Experts of a small language model: 14 layers, 96 experts in each of 14 layers.
Below are experts of layer 6 (counted from 0) of a mixture-of-experts language model. Rows are named router (the router's row for the expert), gate (a neuron's input weights, with its number), up (a neuron's input weights, with its number) and show model dimensions 0-191. Each number is 128 + 32 x the weight over its row's rms, rounded and kept within 0 to 255. Numbers have three digits each.
Before each expert's rows: "gets" lists some tokens that make up at least twice as much of what it gets as of all text. This comes from a sample of Wikipedia text that the model never trained on. Tokens count by the router's weight.

# expert 17
gets: "\n", "|", ") ", "\" ", "\n  ", ")"
router:138144153151127120143088114067099154101099137140138112070106117075131126129148159088111095113150076171131142114123140179130127083120084106139167119133071175153127147144115156136131196159118110121105104111102161158069115189098102119175149174138144154162104105072132030084153166143164116135156110097137154092159132077136125170139051134083136066160115098156133189179125111115168097144128126122107137123186138139148081146137147114141154102170160074107150129112100212170116139137188149124110078118167133131126144125089162137096110074098144157138232090196165197136123157168136073136
gate0:107129138149100105112165078073050137138117145126046112134128081116212158151136161115086103124137142095142090123203105106129176125132169060130118199167110148127178131140113074074129144132111144161095126060105192130102131115113100109104079139095104183138145111057131071126139096182105128126137093164118105124100156144088110076128114129089099143092108168102113150120123089177134135101093090117107125132135120112124137096168105136139132134128146168171128191086134082158157104081140118156125100098127143216170120067155139118159193152122128140153168117165123137142063160130197110206
up0:107105153105135083102144073072066131106097150100084111141108109105170136171155134149093089124144106129169088131190093101152182145124140064106140175164085172153136143140124051106121144155126133169062142082116178147095118152140073119115085147118101187171158126050121085109126094193155097106145083113137079132106140117113108065098092148118077176124143175127126101125144080179146145104115101091106117159157058147134084124165103132099123119134146146167132178090135080158161099113138129184119122132163144207151113106141161147152169174122141175123159132176107128148073146139183083191
gate1:137130160143100100082165176105146115097078167129100149104132112125177101130170124073123084152130119147176078125095211108143116084149075099118122124114152140136126154106158175102085125155156125156146130114171131142129160112167227096135092075145084137136096164067105140104099106089125091087147152120169105036106093095122109150081117091130166081158129119156110175176113154110136140144093072154065184175148195163161141150165138171103099098180144127107155104189058120169137080066171082100100132133156165103095085148135117123148145151115171112176116137150124179140095113113113117122
up1:093148175117080113098190159124197123133121135152113172099168106160180059139151162067100076138094136115146076156111184138145106024119112076142123138137179125109110168089133166073125104198135149134132111120122154110129198128145196127118099100148105127180101154069134118125144117059145098124123155133150134016133089129156127172095110111133141081150101142140124158230116131101130137149102095178098141148117164120130130116179134140132098141171115151136134094185065166144135097090127091125137155098135160119119129149116097111132159134143153137183114116161172205123098131080158134136
gate2:154095139166126145078149160140128138129138133112138145164100118108121188122173147152101140120093082121136176099120108162131120060065168159150144146077105173131106144123111078139150136175070086143157146149145168133137120141149062116109162145126124172144142053065167136102138150135048125135114170110137141126170130147106191091255128146109102084151113100089108131127182101090173167124168158161095128120140080149094106104124197087153126125124127123159137123125118169118100102160158187111176094101130174149149124139087171103065177107132104137116074102152148186095055102134161099150
up2:115093142166119156103181140113110167110123138098136137157092143119125174107158146167078179140124092147125185139101123123148130059094148122137143124052101174088132159142151072144148133142097110143168138116131131133126135133157080123126166137147129178126101038087144161120152169162048137128130167099136139119163135123117170088213110105137108080169106049115114096118230086095165181177180122169127149112131082142073108122085210104135122126121152123152123078127142137091129107178172154110147127061134178151182141161091188130088143103119096112128096089156146159090104105113124075101
gate3:142103162154124119128118074079104166142168129165120147160120092129182105167132203141081168097110172084126100118074126119103136115143178104119142125125083124114167157129124093089169139192106154130141072113167189140082162123146077133139135130136145211144174153088188097160128151085118098139104128127057137080189124135101137093130141106143128138067072146101070123068099149148146133121073096127130110109164076089098164125158128120155143151055120168132140113087128061136141121166084179094164085096070063206108138128125166134150144164101183144152130101114126122102101170116134073130
up3:126119169168105133128116087087114143127184127207142168145130112132140116193130158110104132091113137084115108126088125142093126124111176139127148125132108125130162151088111111101188138176108136126142085115152194167089158184144070145147123135117161214132184150098207098148153156082157107135086132131081165108183152158078118115164119109140119137090055141089105147064095134159129128135093120130150083101167071096111139142132128118153136150078134176120159120082134096128115092176093161097170055096084055199130164152107176136146155148108203163138129093147121142118125182124133047133
gate4:126200115125040146109154133154111150122100119114116117063157158131149052126115134133171071153116126140084120099087160109148103060109128101156123096147140132140145157118177116079112119089133087162163149116080124138136090119116179132112127131136214147171105150112124077147154202095144090129164097129154228126112131088117138161103097116116155096145103082116133175147124146134121088122129124093142112146080197074120092192171137123117107133142122176110096097163061172067128173134120148138156127068185211102100113126161191127148078136157146095158114090117136146140158199135125098141
up4:131181128123027124099154137180133160126098137100112109079182134111129078145129139120130051154105128128113122061104136125121118073127164074153109152167132177135146134112162148115103137120154092195140143130107113139123080122127170166121142144152212157174099146119118095135156224087121089114113101140149224113114125095121131143106084129134150085188122077141102197127131137145094098102129120051140115144075177079098103156194138135148123132150108180117090106134066166074148178135159163161150088100157192094096115130157162115158126151153135100146108099108139148150173189133125098135
gate5:075135073110177114093150157066079121117121161121117139174108104081088187086163107136126139112134174137153151110162136128139138130102096079114152122118097143102162137178085115127111159123158138138129157076130205143149083142167092124116063118154100165113069092159171134124110135122149139139102115103084119128058079098072171089093102088098070152069093130199166075153146113162138149069115157107151103133140188156148119151093077077111103128127143087129128090140129088167159098117149118170098167157173168118142095148171108136050185149103146141132119135176066179162144090090112141180
up5:100146063097170117066145125077073129126131122137102123207118121114100157060149131143107134102117180128136155118161119114129140132096093056133123148095131135094161124164070085119124143142137166116139140083100204126139099135155097116092107117166114126105114055111189128136115130149170164161095120113081117121086105113105154113106138108103076125064073106193151074140132117177109125056115134102176111116114212138151133106069114034111133147121116074185109141126143122123131071128128118192131151135142138137165084136128102130044214121125117144099120102182106147136138117132118162203
gate6:145097124161168114158139095017036159137083151114072147182141118123123152105120152110196089109196132126127131156137118136124184142121120085127156120112160059156161125111151124100145145140121151171104181069112123152082097090090133120142131165125099145150107077147126076106140158166113111102155089166135118078119123161075094150101063146084117186124054156137143135172180143062050112152078127137087086132157120145109174147125144109053099095155182076174087140153172174129143161105158139084096096122124123087112125120135113129102113129117169150128137142173133114101100110115120092089
up6:144136098149179172118104111060024186133147135106068191136165082131127170097118099089193086088162132123098102174158102108147167136130101115134168079097145068117196124104157123113146166088127127154128161066102124132071093083125139116124122173119088109093113065144135096147143156162114115126153098143118122127134105156097074116111084095039139175111063142131144156185199159078085117138126138132112095105137139129120177142115150101080081128115152098142072110145128144112118122101164154059093156113158115102112110120149112105100105067104167154119140095190151106103066129127091115131
gate7:155120144223093176000179099128134146110077097161157097121073149156162135111118187172092158140113104141099114188111114117113164079141106101124142109083122120136112160150125066115149117141128153110147145126158136130064158111165152142111137110151128133128135058148170135068176172090091096147123119107119117107155178104164111145164109114078089082120082093100115186170136145076161152139111148132098109123085116115128075104106144116148116102148130175138106103144140128125142145141146194112141103100217118164113196150069151140132133143142076099149135073159175221125104146126146099110
up7:149103148229079153046157133162173123110084119157139127074088167167120100118145219132105165118115141148107119132171134129089124101119156089146127133082140135129095159131122082127157114125132107161135130093164118130112151123139179158116155105141142125091125117121166137088119169099032082152092116124159120072164185111151121129159124110095113059172066085084091163182139156086144165145116153121078122144088128110135105123119141119214120123125137130134113148149146142120110151144174188109166095097193142154108170135108153117134119132147067114142103016144162212101077119140142117125
gate8:167167127129168122113123135199141156142148118202150107113156056172049094126111138109101129081129122064073158116075198168102172115090161118143150105091116199184133131071124125134158102167103120068108142122138121068170136112137166151107162101125170089121206174161127089191146139141069129097086131164118100095152164105125163096140131147115146043139151134108125145160112094135040152114101150124144125151114115144152146156106107147181122170154164081110124107119062107123144095147120153114194049090148107148132154188142113143113127156096142157142136127116139102124093112157098084115
up8:136150132137127133136114141202162129139125111183164126127128093175061100150118138139082134117166113075081181153056194172089191129064183134127129107108133203159110133097128157134126102191102081087097142131130112114185149095150145144091170095113184106132193161170157102167114130073076114100084113136147104083157168095145160096133104134123124036126155109115142173131084098133072163094118135139134120148107141160132140155106106177175106148144158094116127101111039122096128157148130116101192046098141140138125172193133121142106103162106147154157113137134123114126122069164102101116
gate9:122154136096126138161118180141091122143093094157161128113084129132149143127082097100155129162178122043129100146128160197100116102114107209126152134085140112148095162145159078108167124161116153111175121146151149095153119083166066140113164169120170085177155074125120124167139105156074147145125134144203123180185130116092077147153143192031074145154124125058106144149084103138171111130159125100115096215095119106107110142148108157142120094155130100141139120139107158114104144155083090198148202130169096125118145128104124144183094089164105164123107133147189130075120136164106132170
up9:112168124098128149148113170118108119156091078147149125133119147159154120111092128119154109185149147039133130137119163177088135120105097198143124140088152113185103172153161109123158127173142162110150112139148141112164137095142086135102130153090192076192190084155131083158133109124050145145123119121170096126164184118082111172159158162043052131128127128033078129133118085132175141118116115128118107187091123111068114136141108157164136106143120109150162123146085176117119135149056064183139154137161092170104145119127137136189110094176092137126064118136192114114105139169116128166
gate10:147138108223156149096145174115134120110164058135145140100191145138070099127128157144130080121119108130131227201150104151137134157066089148137088098154172096107125122100130156140155122110163147132124114145049121138062157106134172135131128127075096079170134121104142082131110206177055145113113126130141093114177118137144107115128146146095075087122138116070140120186106079112118130126159082092120122122126115116125105122119190174145100132133110123157155119058036140120061082120116150142109078156132119127165153130117192117066123099118127175119099092139145187130134138113193122089
up10:135119103187156187123097209149175106100174096173159157076173138118039121121132158091154103079131106139100218132119109230144074157052093151132122060148181128133123131104126133140150090121144121153153132170088132139095138124165169168141076134079100093140130140128137118121105193133084127105115108104151129145172123113149118120161115174109089075108139142056151133156091099086164150150185084142099113144130132125122091138113170169143110123134115140108162114087043165127044092167112170116131139173143147119095114151149148122067130101124135176125108097131140180127143131105161109115
gate11:118135119128111159157159089097051139149130115092131141150078149086185117093153115078184148137144106113098164204152132115187095095127086118153170113181076128103139165161152068099170159101056178128131141088081148132108152142160074136138156152126185158100087067134170104125163122103091148139137148138114179160133101145092168165167101126120133143105120045184121165076162109111160142148121132149146145083115124144134127139099115066065097115176175115104105098111135162090141119130184189172116117114153091098144158146100164130126151036086090090171152139177147161114166172121128113123
up11:092136103126101161147202119100095146172147119079130177095083162143143094076155097096212157132144111121094180200100131114180083111079118146167161120159094121080140142127146093119177118099092151158153129104061142129120142115179102134158131119125163146112109096145143110117151165119064151128135121136114161186137108127107188155165117112140146136105133060144144152093159089089140127152134109145105163074058128134106140134094129120082123145149179179100119093134158141081142097115174199175128120129180107086128155160115159130151119031082087067138143096158147170068201151150151102090
gate12:100147088161145141129148118122115168176130177128127145130123136102087218084132187090103099086121114123134083112145189202110111061078099068120134155143081197114140151112167084158079145181117146143105185079127128127154098117111119163149132155160110144120095092139059066117126155073131148093116115088147104085116115105183146126129116083034130136189122088136112154176135057091075164099149153188134137132093135178125142140118147131165115100114196167139124137154091123138127174140169108109105164076150160115113111154176108080098116134125155093103129145132109085133099192095159153108
up12:102163143147163117139135130124110142159104162162121117136124146108111187071110190097118114082107111102122076113155204186090099069096113077131124136151109200130163163102170063171077158163115173127096154078130133152131123128092124134141144152170113131145120074119059071118134134056139148097091102078149053095110127092166120147132104112043117134207110073174091137185113085117076160090132130160144138132088159165134149152123134164185135122108222155138125133117095128130123162146152106121123166076142137101110107151179111111100116157157163107099112149137126074130086169106171128102
gate13:145177163113080108128150052089065090138125108103108096114103148137157087163146176143108106080156100137062098116153117146111170107135151044114134156160110126128201143125182140058135131100137057174135122073076160156126127127150149173125115163084196146061127146126145101123124178068114118108140086121141141137130141114125131056119150147104142111147076129133072148150157119120140105106139088091119125148087203147134101166180132109124061133141131129111124126120043149114145159141155145086174147064107153111108121147132221109134110073103128066144082113113133174145075159151144103145
up13:171139138108161082107158071133084114134120097109058087159124197132105095091168136166137099133126117148085069103163099111096134167132125050100130131135092096177197155137104088052114175117141145159080127061115121174137097158119129147141148150121120124132086112094120126113136121193083093127081094114110129140107158121131094076075121157107092070147102094154081105092084133163143120102096105057125088141118167113150128119143145108107127116133106140123101165110097135118120179147116195090174107097119150161101078149178190121140130113198117103106088086054120106093086172165145095201
gate14:134123102133185150126087150078052122096089145094121114090094150113152126124163112158128128070141069153090138173106102132119092141126029128132151168120108143126116140117186090124141164075105118149171165108147118138088113128124058112142164140188103136119120144048125114092119126172127156098159132095151101129127074117141110176133103168038122090159122086155131128147130166107146111130166116056104129117145087139158088133082186120101115103145161101114132092101150132154118053062182189121078122049147138080150135085107149152098172130130142175147170118142125095139098218154115086107
up14:146142111140162119061082158168084128122169119116156139115121154139117140131136110128131122093134089121073146127111084193129106121068077156155139151056164130147118122136133069142189112159049114119176161142146121115100133135116036124109136158144138118137179106089164122120170127135124126108128164127132140119147098130145148123208108177024115103157141117115128165111106146080127077084160168094119117087138094118075084109073166098125130116113170049121117120132147179115055074086168191169144132047140135083132165104101107112073160115151133176104122101169137119109118194146145101152
gate15:141118146123072189144111125095134158121150090099158146106097158147099090174128139177099143074122137176134150132124160158156118078080117126111144091135083131103141181124156108160190128189146094141147132136121107114068138162137104147156165169116190170137098083111146091138176183147153074138147101118117182160183171131073150175188081139119109143150098112146173168137177162085172162166149104138184068125158135186080086141090152070119109156108187158117148091070124163090130134180119125125127069116189103099090137140102172157125150081118057143109116104154165140105098129070142101112
up15:115156127152108132142112146092131109165168122077137175086127126174097139163125146140126111073145139152154179081145138174129155079037066170139105130163127148143098150139104157156172127170122053161133108170131131127079094129104120132152133135105158114108132077107164117167135172141135074184130104137151178178118178161101151128190108158090101133159084105116174161140153134114127136123182148136119076157155175196106115102094130043128133147140159176126120144085080198130093151149102116134210046160147112114085100106097126109094187057147083124144096100135144192152114101110161124116
gate16:144146149185100193136153116142135145124145097141163114118115158147112122150111175142091136120149080164094159175131109121164115084100137159119161099092099119088149179096124090164177096173153112154157180104128099073066155111148143162135161183170193096143078073115129086119198184173178097145144126110118162159163148106113116167177071160135157136143071114130171199145142095077092140172139113106163105061126140139075063137088185123114111140124162107139104099127151171076140124163112109094144061099164117106169166158074159156137111108100085127107133095168187137116146115100108083090
up16:168192110186123140147155135140116102150148086134149149109155140216114128142129187112131116090140095108111169184159112152121137033057088190168136135102126169127121138138101114130158079143102088180123150140140129099087112100132167139098142157166175084099118071120178119175184165139160112181130102119143154160152125128140129158165107159096137081141041110096146198135146079094124140130187144114130118102104178136123093115101133056138145140163133094117043116131128178106116168137115162136225084118188147089153141145101123113113110068138100134128120068143158155129155107143147096110
gate17:158095074119164111086120131073092090103104143114134095122116115093174128120151039134158087125125056164152117096103100138153080136091067154101143145136127158154082121207109172151072146105125098115069160166136075131097058150162129087150127123145095139170137107064158128090102072175170113097148163116168162162107112087141138146159095147117116175088181117108164114141070121143162140121147088110098149160165114145143096150091137112075142085164140101123137173091158166205135138119152161163112096153137162108128108178177160137095150061143155156172173160123125164154155151176177094098
up17:183140075152104124079145161164139112132154124142136114149156113142146115114126077106169104148119117116090108077093102216146082107065126168142122132075169157169117146144061101134130090164090101082114147164129101113109103149128161116115075144115118122158141112070125146123161083139173033128130163126140183144163123129105184117222104157074112184110169152085144150148056148070150137120135122218100092144144126109067093110058173119116154105093140099140134157142140162153088169149144165147135112085160151083096153179152154116107131087144123150117127097142182147112134181142182110122
gate18:095203155133121094135101120144070157169153158175156098193138111087128155127119157092082109083127142103167073097116113114091148132151104043112128123082129132145184135111115105099087170165075215126115096078108124125135162187126054106127137151099140165100138084104118111140158117143172120145102145148111139062142081140120088111159133119113108136165110150119045125194117126154059091142145146131175167107113114089137130150180123052183171132069150121132129136136103120137121055143177106181121153103090129164156172090160149114091173158127128114127157123139083103077064145136128128165
up18:090167178103100114154106121136062165130139183165165110199089139055126138126130147098058099108147107127150052116098090116118125151139119077083153121086090139128181166105149109128090180175062180177119120081113144143133158224143057138141173183102158164097125106107131083119149120116166104104133124107101148079145076134100084161127119127117114145162099145166065142182115129140077114148157134118172156115138078107108092168163123067143130090097163121090162118114108174118143084162187099158103133097109138160157179103150162140121176182110151101109153141145090127091086152119110120141
gate19:137059162158128134150107117072104159106091127170142128170109115149139132126159150154119161083120113154095135148126097121134137118161150167107185102075080094121146175083154055092192128113070151135183122106086111096115142115161115141121158157120119134088108156094140111089179137113150103149098124107121108120184122102089108127189140130106168133148080125139109166093113116085141154171164102169117178099069073106097100146134167124183110155120182025087139087133159169109127107167138187074138104073124074139152176135116157145120106110112131200105119070187186146090060157133091089145
up19:147102139191142114174101120101101143122122131209134156162104100141125139150138145099117123069143128111111149127160124147124158104114135154145156108093113122141141137102123072068208142117032202158162110128097140103100142115130097127112133148099120124083143131097185095085209129129132156187098125128102108118164126147107114101189147174057119120147048155111097164065090090100133116159147117153098169151095078110127131116134145105187126148163137066108121117117135171137098121118111206088178079095090093185162164141098121127106138095117152208107107066173154186120091179134110116158
gate20:133128086155085084149078139230149092136162144158124130118129116121116171121126126113139124127136101125054075093106159191076098130126096167171122096096166131161118126146088083137135069155105116082159133129183128134140106130050148143131117116097184144106159148191107201127167139091113060126101091138145237108141154135115138188208122158132164104125138160133111214092124149148132069177096180173110138112134126117140105123157123137120177103096182108124123141142193174128061181131120130129149140090124106082084159141119103117116098143143142140113141115057111124122157155155104119128
up20:156119122138121112110089165181111081117141148141161131111101161092155129124127110093130115127137086137061056109108131173116071135098097175142123122140158160160077153211115094138092126115105107066141128149163118163160107147053121150129205123087144189191161128157147175119173090053158096109112104122138198131112120101191121173194076155146116103116168090139149155122133108143171062149126174170106128107157098134132092139175115139113159091140166136121136146120183198152066182118125163165124116097132098103073140164161132127084085144186155151104168151097115157159160130163131087142
gate21:139116129106091140155067126135091131111162141121151173103093160104134127097135135088177114145155085137034078145134131137172125105049168173146165098058116139149118126140146090150155102096110101120184143140134128166092123156131127144087135140067131124144138103182128092105185121114164113111168092107158149146150175117180166124232105167103129115138146102115144216123098104101175067119133154174137154129132129149102102117107146133137116132130175111144100139138153246128119197067173225134140146123153109133065147174102138135137076110138141143153171135173152180110128159139123105121
up21:130121171117096090142098117181099146118145131090140146107105161101152122086130155091123133158136108121070041123137185110135114070086164142162142132056098165145138136166143097107127128117128114121144133123159104142110103166105123159104148133053156163136164092162086107110179100111141088131167099126109139123140192098178187104224099120135122078211132063124106192105147111138162101105110174152118166133129100133105116112156141107144146138121154120139095112170149217115149210076150221130142099096154116128075147130121159119156065138169116096137168124134164116113064171163142075105
gate22:150157113099130121122167123092000111155121091100122173139102133149188124131141154130156127117125080112123123156171136086155177119178055137169117096099092153137175091161150142111073150105115119080135161089104162162150094137163138104114137110168124141104118118131148102115118135115098093142154126115117099094119120097133201104098185136098159124135095055160143102134207126155135150082166114111120173130100197128118104147118093073110112143103137126138081173098109072148153075085160132127097147107146128180125122131209176113067116043113146097134115095190104109132127170202150094134
up22:109159125102087137126164139134059166130110097083136195087121183141131067097145136121161140120119085110082141201195108075180131097191074122147143090092106140138155114128163151129101152112176118078177134084101117145147074174156163156087181150139144142127065135119111107128114132117122057116172133113108108111131124098112197172117129148079197126175099046169122144130199131173108144101154102161160166129102166117120089175119137135098110134126162136126112105133090124106151080123146145133094142064140149127097140145146175142060085080149111125112094101196132129112103161187126063139
gate23:093151168118104079152138104097092149168085155082110116116104128096138160137147217096114122093110199064157155105142165108152141110142125132144153093136062221121154148125163057112127097179100152164077139099117148129171118138108071137150131140091154167151097140101100050102139094090168099176118144133074139113148165123114152106209091203157127137154047104213092110163163119076145162111095125130123174091071107190142106146128136103111141104120129112133114133169139179114122157120155137125108141128099136135057108086193153140095100099104117118153126131140129101128089186121128118122
up23:120125166097089094159151134127114176166088162065115134127107143096117132123120212140130125106084196080130167094160151131162126127159105097127169101141068224104179152091174097150134133167102154143083127084116122124181111134110102159162132162080136187130090150147085091115118095114176078182101122103114112107147142123092172144174070191163143132196073103213090096154190109104109144116108150180118150091105108151114082161125136126136116100104138133157128113200152171103140161151133106118087141142116116102081164119204161143075096094099110131164132132148163120124093158085105120119
gate24:135124041168123147158086169212182105127137146163167188088137125129074140123116123111139157073130126145086166093136137164094095137103075145172137094143169095149142141135093135143156089143144115130170153168149119135158137125146205153155091089140129070105116147111106154120137153116074041115138113124174204137162156124113126207165118142091158036155130173072139209170088122123157122233108120163097121129125183101099100130130124160131147111114190111107113123124119158136093151136119129090130152123140116075110139135129088119123144093131117156104116071069122129113194164122106143112
up24:132126037181143173112070151154137092093137122152169158085134157126112134125134116114158144067137091155070194113135116143111126176086042153153101091138168113149087119176100157158123115061133100129148148187140128150128129119173160162135125100117103069151149130125187123103131175102090125114128098122189162140153164112196113152140103136097129042143158134093151135163097091135157097197140116109117090129132143114128081154100135161131121092151146110113117163079130180172054116129137169127104135159113099102124130177165104121079166077148142190112142107070101166170208138158118165072
gate25:136101119132128125142129170077115155128122144058047106154092091129167173117116161255062123142115107138210122135102150115135136111175080068120130097153095123121150134161148164126131102131126140153165148107136181139115094091134165109135128150185131151115059126072134082117144134136077203132159127137114161142106131144079151100109139073190145131048080138165128119131159129136099127134100126147131126152135141145139148136154089128097130138168145103168153157057032146136154110130139137163086106148122140181152125098084115127129188127069137091170133143124099211143103104098088172151
up25:115115093100155189166143192126082111114129150078058150123068098116151170097158148232080136121148100147164075134121157160165105100141085066147141122152104141128142149181124138154125106131104125148175155124131180139129083131119152134109147155170096155135094096069133124122145109140108213137154102108137133131108072136071117098091106098140110138147101124149139096174164130118106131104155147154151071153136158144150115161120091109124129143158173084153138180060048172127146110125144126177086165176130155203156095061109125145082179128090128081200146124147083158130094111080102127181
gate26:071122049130142092158098176123153140115106144121128146082130147101096164130116128128096165159149127145107158070094206145150093123129000141204111161213116144110081123149146161115097108173145105133137129131172078141129116110067090121139065085189128091164121126122116169094161120116104174107164108112169165149094095115143169126130081134126131093103151094143115183145128132115153081133126124191130096109146176141181077130128083157124138116137158190112132104089102139152107159065143187121077091112167135078148111140115092124121109116182138130156166129131107105160176166171111098074
up26:093143067158120108141110176141168153131129142118142167089129137109078147128107146111079173153122138133105135064080211148119101109126046124216106122187134133107103119123147163110136057201153099116175143156157105125154116108095160132123083085184114086156138136095116162114179154106044140110174084124152196152134116103127186122127104165123156068071141154127094211125106177086145089138135125222117102121141174142137116130132069153152137135109141129109129085118097118124094168110131202108121099096165125089164126126094093126158106114149130150157158113123128097123181139168122097088
gate27:102155162141128125169172089079095152197085119072140134135158119136151098092144129119080163111112136102140103121167115092174131069128143196152153119154090139098157144113152083153110140144139125087123085119147122115136131087141083108110160118185146137139098076064107057188119114128141096152144101154095125118147167098118155133211132103133155117166153078137117166088173142100144155107113109147175170049074191092142131148150149163167136140099150105155139118081078101076169086102091115114105057125106108101147129121139138135125112109136066186173153084206192068163116163092135090092
up27:132141146136158125150138106071072123184086141040129088147153105121162109114143095108112168160153117091138108088149083093148138109141118211153143143152093131127134147153125068140063146095146106066099082125141124158151102057124122121107157117190139148143100077101085040161132082144117133104137101130099095139100191098125109106143120110150147108160146102118132147067165120135118124109133108132158172064122164096133096128159127174125138085114156045145133144062103080101153106085094119114114065145115095113154094135110135136113104129149059198181191117168161050192116115103127115103
gate28:158125140089164112105097147159073102109117163156148137102102109105191134101143095110147095151160088145066066113086146185148059123083102138135167137058129177181100152172174070129111144144103125112153159113171130151124071197059061120126142161107115158133152129116111183094137082118161133126147098110130131142095076098106121134190089186063097111108155110163128136111156137130165064139159219098100104107158105149152075150114103121106140103140192108088148169136160181140120167106145179124103144098166142107070118107165141148111101136169164147121154126134159120135115203137131074146
up28:209141121127163083067072133174095103138161142155126101152110132115154190093122148135157101119139103123080088116095132196093107142094096127129147107008140145201130122179145089129136122140082136085163167116181126126112102143076039139128123147089144118118185119166111155101163103104150154133107155121114115106109106140130135104212124171067126134105138139141115162121145138121132055106130243096101122102136099127135093118068131114111159106089177072134131180143154184137085170098151151127108140112118118112064155101168122111100126126122166149089125120138154103111100164163124108188
gate29:130148163086101141187149065107114171110102102134131130199102118102131123165093132138056153137130163102157166152111129085127129146174098106109165128078084107071157182105137147060127133144120222144099154086113189159112140123130116164080142168164163142127143097135120107140084145139147110141157114135112132044159120102085111135154113126166065135128113104166091091189115101147088189093163092113110138135126128134075152156130151127182141159125150158200130120115136104186179082179103052145095150081128102105096090088186184186115131145083145104101171111149076092128138147115133127092
up29:078157145106102139202157074104115128130095109127085158180089116103155129125057133143079171129120173106185161149088163098118157121163087125143119127113083128074149172115117143036143117151080210129097144064124175179153123142133079138059134125149167117134178122129101157169091116114155133151126099132114140081148167107118113137171134095149103093134113087125041095139101111150117180089137080157124156125096133134089169154128143113169165137127119179213121140105108101192136115163095090154122179086152119133075064097177167163113131123131149095118161123118067123113139156177161136101
gate30:125134136114039164203103132105068194112109132098168182113121120122127087134147152075093149174135150141108119136154126117158093100162133135182147112149090147099129157154147127026153139166091112162134148096121159158116111104205183155128147137194157133099114106135158053127142146071127088110176099120118204154124111094105139190127106146118185113099107095146097204113160153080151131127187086174134159129113192121102091138123175129099118138124196145092137111183108130100170155162136176137137169089167138125107110163108133135111122154112106120137198115147152138144191109103100135080
up30:098134114064101143255139133078092157127100142100125181064087140116129105133145175121107144187131124139125109169137132120143103091161092083186150124207105163121128127184143139045114147137112121165058126099106142154129097113125137120157119104173147151083126104152120089100170127077175124122138076116139171134100089104151137159108111094133152102120134078167098147116172123112147082120160161132149161087121151129126094134111141096046140133142179124122125112143115146111152180102143174187103213120173147130106120111113084131112115128137134073183201150151125108142194162117120145047
gate31:112098157118206094109101109109137083130130127153148088135103168088074164120154113170092094107133085144137113113157075156107133167154135144099129099092165099189106132142138147177100173108150132107070122124162101129100176148073059117140144139135131130139097085142137106114100068105133180122038145119097073099091123137164103079129099139131082202173197167160143089124087108158129092112057156040129120142152080145184113099133150136133162101144141073142125165152156149177146135082136079156102131160128172109123166128170033141122178130104155150094138182157105132156138102147156122100
up31:156107142159168114105103109108130112121169132199182087173124142107062147130163151129104119059138108133119119091213028193089147136132155140101133090060171111199115126167145115163141150158140134108093109136143146145122189156131078155139146149144100099126093091158173069129100096081122150123041128120091090075112112152135086109142114148090087161159178194119137114106076151164102140119094119052118118129142147145176127115167165182162145118128105086138125156144140148152120083131116078143154153135091203130111176097176076138124150156101157165084138138178098131148130116122158111140